Below are experts of layer 4 (counted from 0) of a mixture-of-experts language model. Rows are named router (the router's row for the expert), gate (a neuron's input weights, with its number), up (a neuron's input weights, with its number), down (a neuron's output weights, with its number) and show model dimensions 0-95. Each number is 500 + 40 x the weight over its row's rms, rounded and kept within 0 to 999. Numbers have three digits each.
Before each expert's rows: "raises" lists some tokens whose logits its average output raises strongly, later layers aside; "mostly gets" lists some tokens that are sent to it at least half of the time. This comes from a sample of Wikipedia text that the model never trained on.

# expert 61
raises: "),", ")", ");", ") –", " –", ") |"
mostly gets: " (", "The", " \"", ", a", "\" (", " (S"
router:522452448549518487466479478529521533557428532518502483467471484527511497562486436480461460536507486569539464501465525493430522465490495548593476532427527386490499517533480459529513483436481468452426444453494522577477576525499527479496484491517439516474430476548476480464520472541541575445
gate0:530497572499490500556573497515559533512475521525480472471522528503488470496469518441508485442526420518518487491506433488489571489427512524451578502460526449503455517509560441505475420521420469475482527475474522624507547488522515526426464528618509512499487503508478443415488520484509531489
up0:505488537424486451525499517509527474546471554614479486489396483483467478486501564470503499514488451513531551522561578560509560500510490513498575600501452492470433486493487488512512471523524517476431486501557475518491491546477493510370417463482489514534477503475516474474538430480515453473
down0:545533545457494469429513502464387455511461462425501501470482519514516552530508545460538555491478442440510527462499497476540486519570571494522545494474521554530488450422416517522498509485498512413494534526562458546543515522521532453444521532583507543541519457459524485512448453520539433495
gate1:533524488532520485466527525456552427460459457492496409543553441478487554475452378440490476501490508539532499497498551558482548492550455502505468561414488458501542456479456526474545419525495496467491446460506484458437486467542577509469477441497505537466410516498494512500473496565495522463
up1:532499503527520467503469531521622525510557547537507421485497456532525464405564498490532471477553505510454461512499463548589448505465501479455472479515531525472484537503524513507499476497444466522511496468441505391490517490495553526604387523506462513531519519454489466475423485512519449532
down1:568456485486540447531543490500536480559431498601522542500482436480507546522470453474538500436530476478576521487525542433468472495475504534393479490504490576471547491440488502462499549475523483525511459531524493441484497448517438494464470550516507453496528443470520386439497444507485453460
gate2:504501507546546493483520495459484490557502526539516495484520475424554478552494468504481488526439481486446447548525564562550472473422477433548502468556516491536554554499545444550526502487568517472505468459568498503478453552579470445500480525529517516567386487513546503449549471470540574455
up2:532473457464490551532541459463533471559479515569444494556506459525528517572528601530506490520569471587484494489477470552478465513472497493542480505509462572468519514457519547488519562567401475487511453527545491462529499528580440494424455504498537487474558465536497492503511500506599553490
down2:508480504537494454562399533526505487506466515443407379436442526425491513494472483592524530491547546498487488529486468505441503486489537510450578505543486468539489529504464509447451530480472465441476514536519483488550517487455534511547514494504515551480536538485420536566531405529491509493
gate3:494501462455476517460573463531562534499469524536503552476491546527566537525446454500492482487521497564475414574516528515533482518474506498552432512414418517528504543528424524507436519501371474572494541431529516520548530494548509517521575534493482442514498507535481484474527545483499549530
up3:499502501471492527492478504387482485493508509470480467486643463426544480556494542528486543519470538501466543504415562471547438588482467508407511397514481502489473463510551497485491430547533470447543466531480505506457509503520502493561531463485447488504474497505483514527488577446530510498
down3:599487438492459355553478533536546490529489531479490557492496504507505467492547523431488475542478517520525416496477538509502514515469508543450497488468493447467488539495516542489581538491408462467528398500499432484529538545516482517466504401483513474475556506526493493528428460497481524475
gate4:563485434581547556484505425481500558507505485471551519544510468439590537469482452459529435499512530564443468459536512454388513464499483495545473499491562449493480474484464442515531546437437493432472479486462487520432573436504475480510471474511464492529472502525483476507485533542541548469
up4:526468519525479551520544408468609475496512495506565513551525490531586547425460451505476446477555518539469442440458508510432468483474459508501490455424501457499509531424494463490480522503495433511510473512472508512467516488480509476520464511509404470457457489571450446478495471564485589527
down4:507493464483486505514478514467520484502470515538484429508541495558488461541509546457428507516540507441493570537499510534552510518460565445428499528470455528522524548497538592405563449601502484525493522514485548501526480535560473568492425509559527523405519479474542519433508543476472450532
gate5:483530561509514512534498525612495470524467513479466450471429493484534450482500523490503415482492470588533450468462423503494464549585479530520478468481529573430585493493505459502477500469579521483550587440488519476537507557502466507556592510524515489454506482500463488452463464541515491473
up5:479490526529501495473467496478519465486542484516498516550514452486509456451518517433485478501472541516474471486436538421523491504556504447605461464608564565473514496498581425484423553525527445573454549504490502492481508506438436560424538561568504495479540554510520468493499521498478528508
down5:500464509584514472463440561447562505534445466486496487500491489506501480524518400480530597580492467503496469480476500587474489501473537505494483507543543560546513541505581461501515539557438430444582497447526496566472493518468514501441453464518497494536464518510503589565462502480490506549
gate6:507620437478514533508536455475532498474473619533481479535486518528549473515565496477453519503478475469494492493480495563580476474569484486592474565484488470477511514544468490514538444524605425519461519494529526582539566503529490469506518545565479510529493534483514508454434486519452483483
up6:469496563505440541504528491484587479525589539500505416476494480449482496528504478520530518487460493522475395491503466543513506579469532529508565543454584518525564426524540536476499517530462556457510523413510490491538464501573549509529550506544506512535454481549434547478531472489575472519
down6:420438551503423543532507477519502504445510499486532487533455549502471605529431512455471453504535488496507460476474480482483419525531465550473513436468515420548525491544469476508451535578516539490519409521478592458451470537508522521562506486540444534526442507442527476502481506484574487490
gate7:532543428559521503463436454488427460546471384470491507483503458541556521548478460469495457536479500539420457488510506488490494507542484574555446528470482399524504545475552484492538576526475436453517552541496477500458533456468451524546508543511428521506539487508459462544480489568499498517
up7:565502452501464563479438400516430497557552429523488463509495488573495465499465506437520464544456456501462575507506494508537555414487488521488486541486481482506462501525531514471516477503480498566520521501472468533468511412451462541545587453553488493509492526448436480550566535454533455557
down7:461460513530517588443466511537545459505556479458558502562512402485517536544507455524453523547493510531454439492479489525509498598515463605500464513551527529554514455539520468518454467469526552413476525511470488500463550503506550536503487573529430489469468499488468514569460444511540493452
gate8:492474473502488413517596509390496546535477484437517484512488511529490511471511497507475504495466505443539469445531503488453437515506443608439463532503605487495518525432491495525588499495511445507495511478627515480554495513482479546485484541528528492437564497529519503470492446511483451521
up8:483509511540481443434562488458553498450402527440547516472476462572581506623551466440473493525518546514543578532489542452462520511544474523443543495461469468528553520497471565512527477481494497504495500508501465433457521480482498498486519513454439491401509515509508450524461439490495551501
down8:510583500519524478434457531517492495486501538475539539497446467472416430555490502445506464537468459547468523543400529499491501497466505430610625448462565507549520465476483539520527460526496569550525475473534495497557475482461539445512543520504506495516553526510506529543546509515514537541
gate9:500482547522481502460521484516513472510486539481543520465443564578518493533472516481445447487534471539491421482500489446490462481556474501445549546476517434521407542480500508426508565470493546492522592460594525516469550499490456471445566528522574511447510489485456569507501581514517574487
up9:528488517566483473485511422475508568544477401523493516526553459450525522441554513442541539456466484456525487492535481550455441528512517487496530434536538520467509464495506500434548475472486473456518445512445502515461446437416506482551547448494516538522469505463625545463479533530508512568
down9:522488436474456501555504455482541524522493534519530503530550507581514511445522538467589476433460555486533440482558512530476513493441544518484522447537534497529410497521526545486496531584467492497522536470526468539506507539511442504539520408495462475508492495546540481508361554586512500495
gate10:527463461516403500470448554517534510494498545437430505534454569479479453490492516522530471473478497550525561540480402469584454521448532580515489568522515505523501494453475441514519447491444558408572555482564537542486498529564555530493517480492522451503478483498512494455552498488477485467
up10:453497515457462517462529479470574508483546503452470484563529505563428485549525499428491507480478499448476550484559504378543493540508407517540468553572468522500533534473472472482500540479553547550478509506497515500474544518521488481398446518494514457591502526452483484505549479427566526490
down10:526432596455485557604560469488539468501553536490522509535476577530491464497531523488453475520508458417478447439498485510587477445450517475531448457455506530523485483464523562472521509497496516399505500486492461481466493458465412500522457520458576487502482544474526527509508525486562562473
gate11:558466539520439469506496450445537538478501566548531467483485478417526487468522446516500446495538521523505439510499511459440496503489496408454517460494588472466509497417416528479558592462417556529442512543541509557456501490539461477482553467481528512547472517485488502492498521490484596506
up11:548505486550498496485457479538569532550611532525492458573526474475520466497488471477468511510485519542464468505484495496427498499542499501517469462438546413502467461439461503544627525453466546488485478615522486514477550493518471543500547444528459488478401495561476511507510528509522532547
down11:538552563501476510459490478450467533500525471466469497474526432403535497466531444495511444511460561535472479553532518459444523463469502460503542490555514455515515428501485475485487547538375482487422540472540476561497442448520549488511534499486532541517546620538480570494470507459511497508
gate12:440488452412489566540538550582551495516461551520545470462485554530455489491500490556440461512562482504507475471476495547448467496524497554547589506472540475465526502470513521568482523451514462451571534453482530547540521520534414544449479457536436441541525445466502547528510522482542466517
up12:513500503508525495515494485466560510449419539435495509507527479473507606584454474430483480498537493431514510493479484435501477497609504451508492352526517497476462523510501494491537468448606568523443440478488490479556508459489458490527494529507493496514534525461508502497491553464508549443
down12:587441485502518482454535483553443460489464496471429592449504565456501466502520516524511505512503524494491494496505453577489513561553507543535530489428462510548529465499512458492491443503602561461506475565562519469480494475531529486489530442482467587446520468522473445500521581510485590474
gate13:473469453521477525437512463537461525527424427575494488439450504543483506521454463519457453500570496498502523533453559508498507504514542451547528518430463518560562493469506521505494541527539567464453580478481505431489483507551436424543531574468435536433538496484572494506499450452496523473
up13:538536577433489495613556555499553488435509528547539470520526510495425449475505533532461536496454559495469454491480511471548475558490505515455394540538526579497544536497535482495400506496498498530486489533524509461482487521479523499464503411577527510589540447521481532504497511516503462515
down13:605537461534463425471495525500452578486483524476509489559485512502529496488495410477494510525478408405521506433574468522502506587529522539472527612498484473540496456497539540504510507505511514575481457493498510484541476552526557451443493452546501509532558468500539546541503493528547532528
gate14:488533520502522487499454541454504572547482519560505536453471455502546586505400535480486454492508489509532421490552531464534480472438525489471530421411513550446503478434470513485462524449564504488478532516431518557483516521471539497530494523499437526543521494471558477495410432563476456539
up14:554512485501496505557503487477408509453488492501512502528481430548463525549493526437443520525501468514567504503505488431499503496432508554476465496544519518465447485459482451517412593449445506509563535466423481392451471554490557550512471492489496483544525479479494444565421515500564489526
down14:364507591496494450455461491530514501494463551503484535430507472610535519493477520539492489520471483457535455484493462497449519449533501420442504511494450500460471457405495515548497532489517501470488527463463535477511411599520495497502546423407500554500492495504494489466508481498498512470
gate15:477473549462509545531521433518492513477583451507472489546464499546476581500496477445534481497465495548533476466495508479496583531521505532577560480427539455519550490575529473546551562536560511506459541412535503557456522543544530497472529519569423478494416503494480536498568481482478526466
up15:527492505550493564468487462465452457500484503452513482495489556542499505465453556561471518495456566495493471473460527463469477576485550374493545435413544501510443502509543514509548499439537435459520522457433509474505549568496542502567560516518441532494495496483509482509464604508543502540
down15:462495593498508496544531537545506503459511529504538534511495517555522438512473464554506496528510452451504503512529481536500461521521466501456410476515539497529467464525505490458428456494543505467480545564489537463430532483532474501525498579473472424374544460483515575442494543552507526615
gate16:521513447466532464534497493513481541527514563511567522412511544500483519579501484514445469509515518508550466467565532521515547479509555497525500573455514438522442501462511491466544491541536523520491550473456528428583531501456574377541495452538509519475484492500520481499537398505417508553
up16:408537524513477491510486452444473509545492602488546493500455450493480431504413534483563516497493521533504536517488502480528508489496486509446379514560517554514473462463470507536473546542486523565566532498518507531454559462473438506582490550430501524412512502509498496506471531595485530496
down16:520536459507464485510475558505435428513482498550444499554453433502522461512481446492521479514522466568544481542431500417451514536434532417477443475489477468508513507537464542543498481488423539468467438507451467565514571552443498472430545552503427525492520543486457473529474463467485455462
gate17:526467463490495459512510453478516566460451576546513517515560459535488559497483532517465512516473505513517495511498535541537503433458527468542540440509496489416536527520477496510498512437446500495438444539507473512501588517559471510474542479475509535453431491484580415491570474472536522355
up17:495464486477396479505492569501560447532542516427477485508502514547460461487471513478470492497471502539499495503539469479452510546470504540485509514500460532530438454510491564473455527598511529462573496457420504526458423450425523523518459485522511495554583523488450545527437490484509452615
down17:476466522454523519523473434481490501439494571528498498469465569503429479467483534504438525513516452459511528452470475477561513502472529434493486444498460502475497526523484430495514440465484529513516386526495541468516473480531539541546470521511434439440414416539569432425531540543468481531
gate18:544490464543518558498487425485478494543559475496461469449517500479529476479507440461460492535456480531514473462470558496405531517457473518544498511412569376527533456448493485514523463508508446408506499521457484595460546398488492541556510538476497531496509492532478533546498507522530529541
up18:453488520555525435518473466502448507460463508480482455605477482461472493510574477426502417495469481524509564497472466542513500505544502496496537539470521472491538494577475486497573519500514562499521477452516520614377486482502464498492573536544540522477501507438565533491498506580476536456
down18:426483550451472506529523499515523580460520444493445548499485549461487516484455527501498519433520474491573524436465479465495511537534522399441536475463495558443490478526508489466479525528501538565503527500576614438536467528495512402486498505505483432472526471495556551430551545509477517476
gate19:543503536453507494510524450511544497481492541460482440513476510497547578576573553450497512518515479480496485526524485428464536494532458530536563580458522549564537467517478481494538472494478462474474467476526502535478494497461508332440494518472447541414484542530460555485497439469530536483
up19:453462504577485479541551502490450469530568500525501510455425507524500404503442513539494504482516483461497537491449448495478487576510511540480434510464502451430484523464539503491494567522527544529495536510409491411507483498476506522674510557462507536465508485554479469531509490491477489510
down19:512517591489541524471535545508497507578514502411546481526517540471505464535606487501520477518486539466509505446489553488469492432500521457567497565542459559567511476566441500524497500523492560501520513571470552557502483452516506492402523509512533489492471569500482535508411480560540562535
gate20:526432483478499498428514508443498515491370580510511578459487453461471513607466494451408492497464486572487511517536573494537525485530512474548525513532468425506492513501559438505485454524474491475468539447493492541473494505481542501486442490499480507552459498472548554486434441464547541479
up20:500442349508508529408501465488488460467466513505541528519546415526466461475496531484407493518555501579502504506527582520516518420456437484517481504489524505479499549427507484512458558528451450478493527493523473459470465512550441517431495536517499497489479489498509507508448411514553519469
down20:558435501524532461576488486538566520473549531505518558469428493447434484461536544502479469602483563507487512584536511491571543449482454458501509478521471493543444504505548519429470474492576493495465483526460435518503531530480479483506482607488516445500487534523541526561452493521456465438
gate21:539481475439509450457522487514492497466471512472519511453507553505515549436442369453464479496541513535486444485468549496501469520500574477559580540496503439537454562469516450464471479460509534428463476494483511579492503565500606516449512502459474528450462482546476446481499458494474564467
up21:515507475482494451451495472574580475428485512478497535479409505507516470502463466463482472525462541525534467488440567446563417522585508492581513495459478453541508514509482429537512521480527505463472514440491496517523539547405491461492449480482485515507474511607506439471540500501445573459
down21:529491529501534514522502474487465509474470503518470509441593484498484473481466454557492563544463569524541510473497458531494516429451565512442427493501529498570464517436490585532473525435525541499421524516438452473478516496533499495487563367570481536460463526485508455468517471464450525460
gate22:421518493426536509540480514516563451493407536475509552501524472451507477549497494495531482487515528559495518516493555489490510492512489427517478564511512434494443533506579500553542570462545595539534563485577506463510434473490545503453413511447489475478438504516514526482419436529483508528
up22:491485535439502504509438432464498579544536507557465535504488535458559508489503492471517534485557469555545551533569508543412396458455489530483466527522536559477469500523485519537524472401525549458546498482431477421492459479528388464492496528475523502511511455516540526479494499548451510473
down22:443493576534590501486480458517485493450502526492505515465551507473554536545540449484493473492552501476594509464477530433447424502543463455464482537511568571530466507489445477477420532478562459451415475545500513467541521443539513537525520502516500544502458546480554459460456485564515443535
gate23:505504494521503464469441472461428509499536517485482535489556476495432545474451427477527451490452488488499502522467518512526523513509522507515513447481536452452544500482549467613518516449554501440529530389459523524483388505515491569464605466543419507519457510484454548473506506451474539520
up23:477544512552484550493568531541523509502501508552476508527506576608533519539511503515438444534484502515481472498545523470505538458540434449518517416493517462510468565503482501543541485505528501586509512469526496454481548527490447420491405516483449451547581449498513531512516569559486458578
down23:563497440511485533536460507472371462520422469499460515556561464534502533505419486497542548497477460418591495533554481547458542497469447519485505494521447432560476469519519460465522480529479525486464471462563446486492515477482578552477496446523462527458560472519524495460484464480552508474
gate24:550530451458534504475493472474489517548472510456465509472516451466498446500458394497446499485453527461468489494519492489540459530557480477528437488487507478535534559487451481459511577416467466576422525533474496558498416437592516547467489560501512510514557541542472509500505530539481598538
up24:488492517520489535522532560550470514488607482499475550520511459410503498511503525481537478529522523520582515523446469556503557468461533466489466522555496490458482431477528464550489476526488433452530495488452511468519399561506504455456565502438515445492528479425510549479478569504536412423
down24:521517505483500462489488483530485548485487479578449474534500546475407478560498505553519550566549492540577468461496513491498441497507569502512451466556511453541459516496489461430530482506519452493566446511533400479491502540451539527504478421439560480443550537406492497426513501554505528477
gate25:517558453443513536476539510587480443531469568595503504522499506488550515514548476549487477553501508578461493489455522509510490428506559469623511569488534450557511480502414453503507523500386491518449425510505504575476568510505533479475477511460480519499498497553487526482499483503526524508
up25:466480461466463566491484431475464490496543473501490477504488529494523514504503439408498480474391512439513488468502509457494531581514446495434442448511550539488565540475520476505501572561586488490469492485511516452498423457455385471519552452503526488514481495509514408518482549498457468474
down25:465486487518445545477547550524515520528541551493508612492444487455527494550542468512449358597519489499438516475566501497551491498513519506516539509426495469494515521459483488559452505514450505462554520476507540580513521510432483517481461568555490461566509483499486541479547444453486519530
gate26:499467432481506529521533481434553440540523566497511520443552499448556554547523475567458512508591505480467484484500561463483487505496430490471485540504475510484549510478523467529477478541518434536496511509551505502529515546576490473503422566540492468446462495472426402477514400490569542476
up26:489537497508439489520481531532517529488564487453555512490452521513439453501445499464481467497424474502532527535475558554522493541496514511625523442531501538497410487510450575431501510505433456501506490529473509570487418523489469493515510445462491545541474515524558627483494555543476521481
down26:520519470397499475496504513537516493492575532517501441500514491446491490477544489535497468448569467530505452574427497478537494493531581460403490449511534484486490484469492554475536512518539593485486461525520512485501575492529567550499458494498494405414463495553544509545446497425501548536
gate27:526561436508564517537490551543534478559441530517531495468494506492565475482540537459518492461568530501452550460514522437547504507539532527487473508378516489480464525464511503553469461623541443568477511452451539454503475546499506421492500492482421458494495511536528486474530463492426498464
up27:495491494553516463494432520515445471486467465505511462545571441439492508483422440570533537575545493509562498504479525609446498505471461530462519508472454523542478462454517532508554505546493547470553490483417498477518526478524543482490474470534397456552504467483511546464498548468466439580
down27:477503565485580530488464526465512479602509482504524470438484497464499463472501504479465539519582507600447544490491508428523508391595461503438476452465560483503492430471479472529478504494545443476513518578541499546533459566461532511521511459551492513486442495500502490534481467456525558487
gate28:521524458504498560479541491460482511436429531486461492464467497444595455502549458483494485501518495547455471494458552498508471558466487561521447467473545455491464553563472484473486471509524484509532452486513538541536494520466518411467416548483486536482390471555483455459415458560422503495
up28:552530513404446496521483509567556498481507575465460484502471463530538482476390511523458499506489519531546450573478503468535553523510523431483461562456545547524529460567482514485482477573469506490600544416538496531496423442473508485517482518495501456483466497468442480513465509575495541511
down28:451518508442492441558463464491450521505489512481539528497520522476539562481550518519506532511530562432511545491526551467533513514560494590477523587474468453557476440484504474581499509474495489421539507458489496608512525523482436565447456418414480516527477503512496486520410527513510532508
gate29:492463499542508546509490476553473464511467453543495466416482465502543472501520507469450500531446524464497445496488507529552527550431587494494458475520517484429455542517590483599493540412547538517470499483405517524543464554530519505520522485496515496391460446553489512460534518502550517440
up29:458456511417479487501515521492488529548471514486553419572522504462478571557501528504529520510514523441519518442548511534471572532506512498534519506498484376469546457488506575529525541600496532478465513463606506506564504479503494556500454591501431500457510555441483529499502516493494519528
down29:469448542486371586437417460472504452499524507535524488493523461562489431498500560540549501444513457456519511511498479460498506447445462484489503509486489565493463512405577483468523562487469438481515493506438478486490545434448487494524453491502525498507469413480524520504471540444471504439
gate30:493473446533471540479483486550522572536473519489564529517516503439524535486594456466481530513490558491425475528477546503443505534483458565506493545502550434460549519534524525527525463450448449522504478491507473575532577520508478472466446608448424482497511500507543419470525462452461508435
up30:537504566531475478511526567515461473502566479516457494516526553480560526521524491500373454554573540430488476504412523487549522550460496522515542526389523487507518490511464519557506472509442441497494444480480495532501462490526424408547496494485456489547480492590498522505519427501501505490
down30:544539497525560478452501470470472457581530537520460521582518490561448458544487528489452494490489499534455434464479507484512526532454505428467429552414503491514469506497515494511530549542488516527538497559491495459505458483550481622470456422546526482586487474490515424554511526542470449455
gate31:507460481555555514463546521515501508529487404513498479517560432524552471555487472509472476526453546464487533492471561521463480517592475544469476518468456441489498539487435489438551534448467491461510461470387524453443548523490438480518498465451493531443479497517502467534467480561587574461
up31:509508549490476493465517517535418518475560564485520475439437538425538504526496545490496536497515471501516530489479535461460529533411501488472541487479424555468573436539532488520589441532452507478502502547546490562491489520489518475483641578564485554503471506440529512488479553500507498517
down31:460479460535511487510449478462501514487595443530465540518549429546406445556417492509497422509480463507538540573455506552504510575559412472560529522528515533464438532534551471475512536442469464530515464458531443458485567548518521496487517467521518494528501503486525514554561534505498470527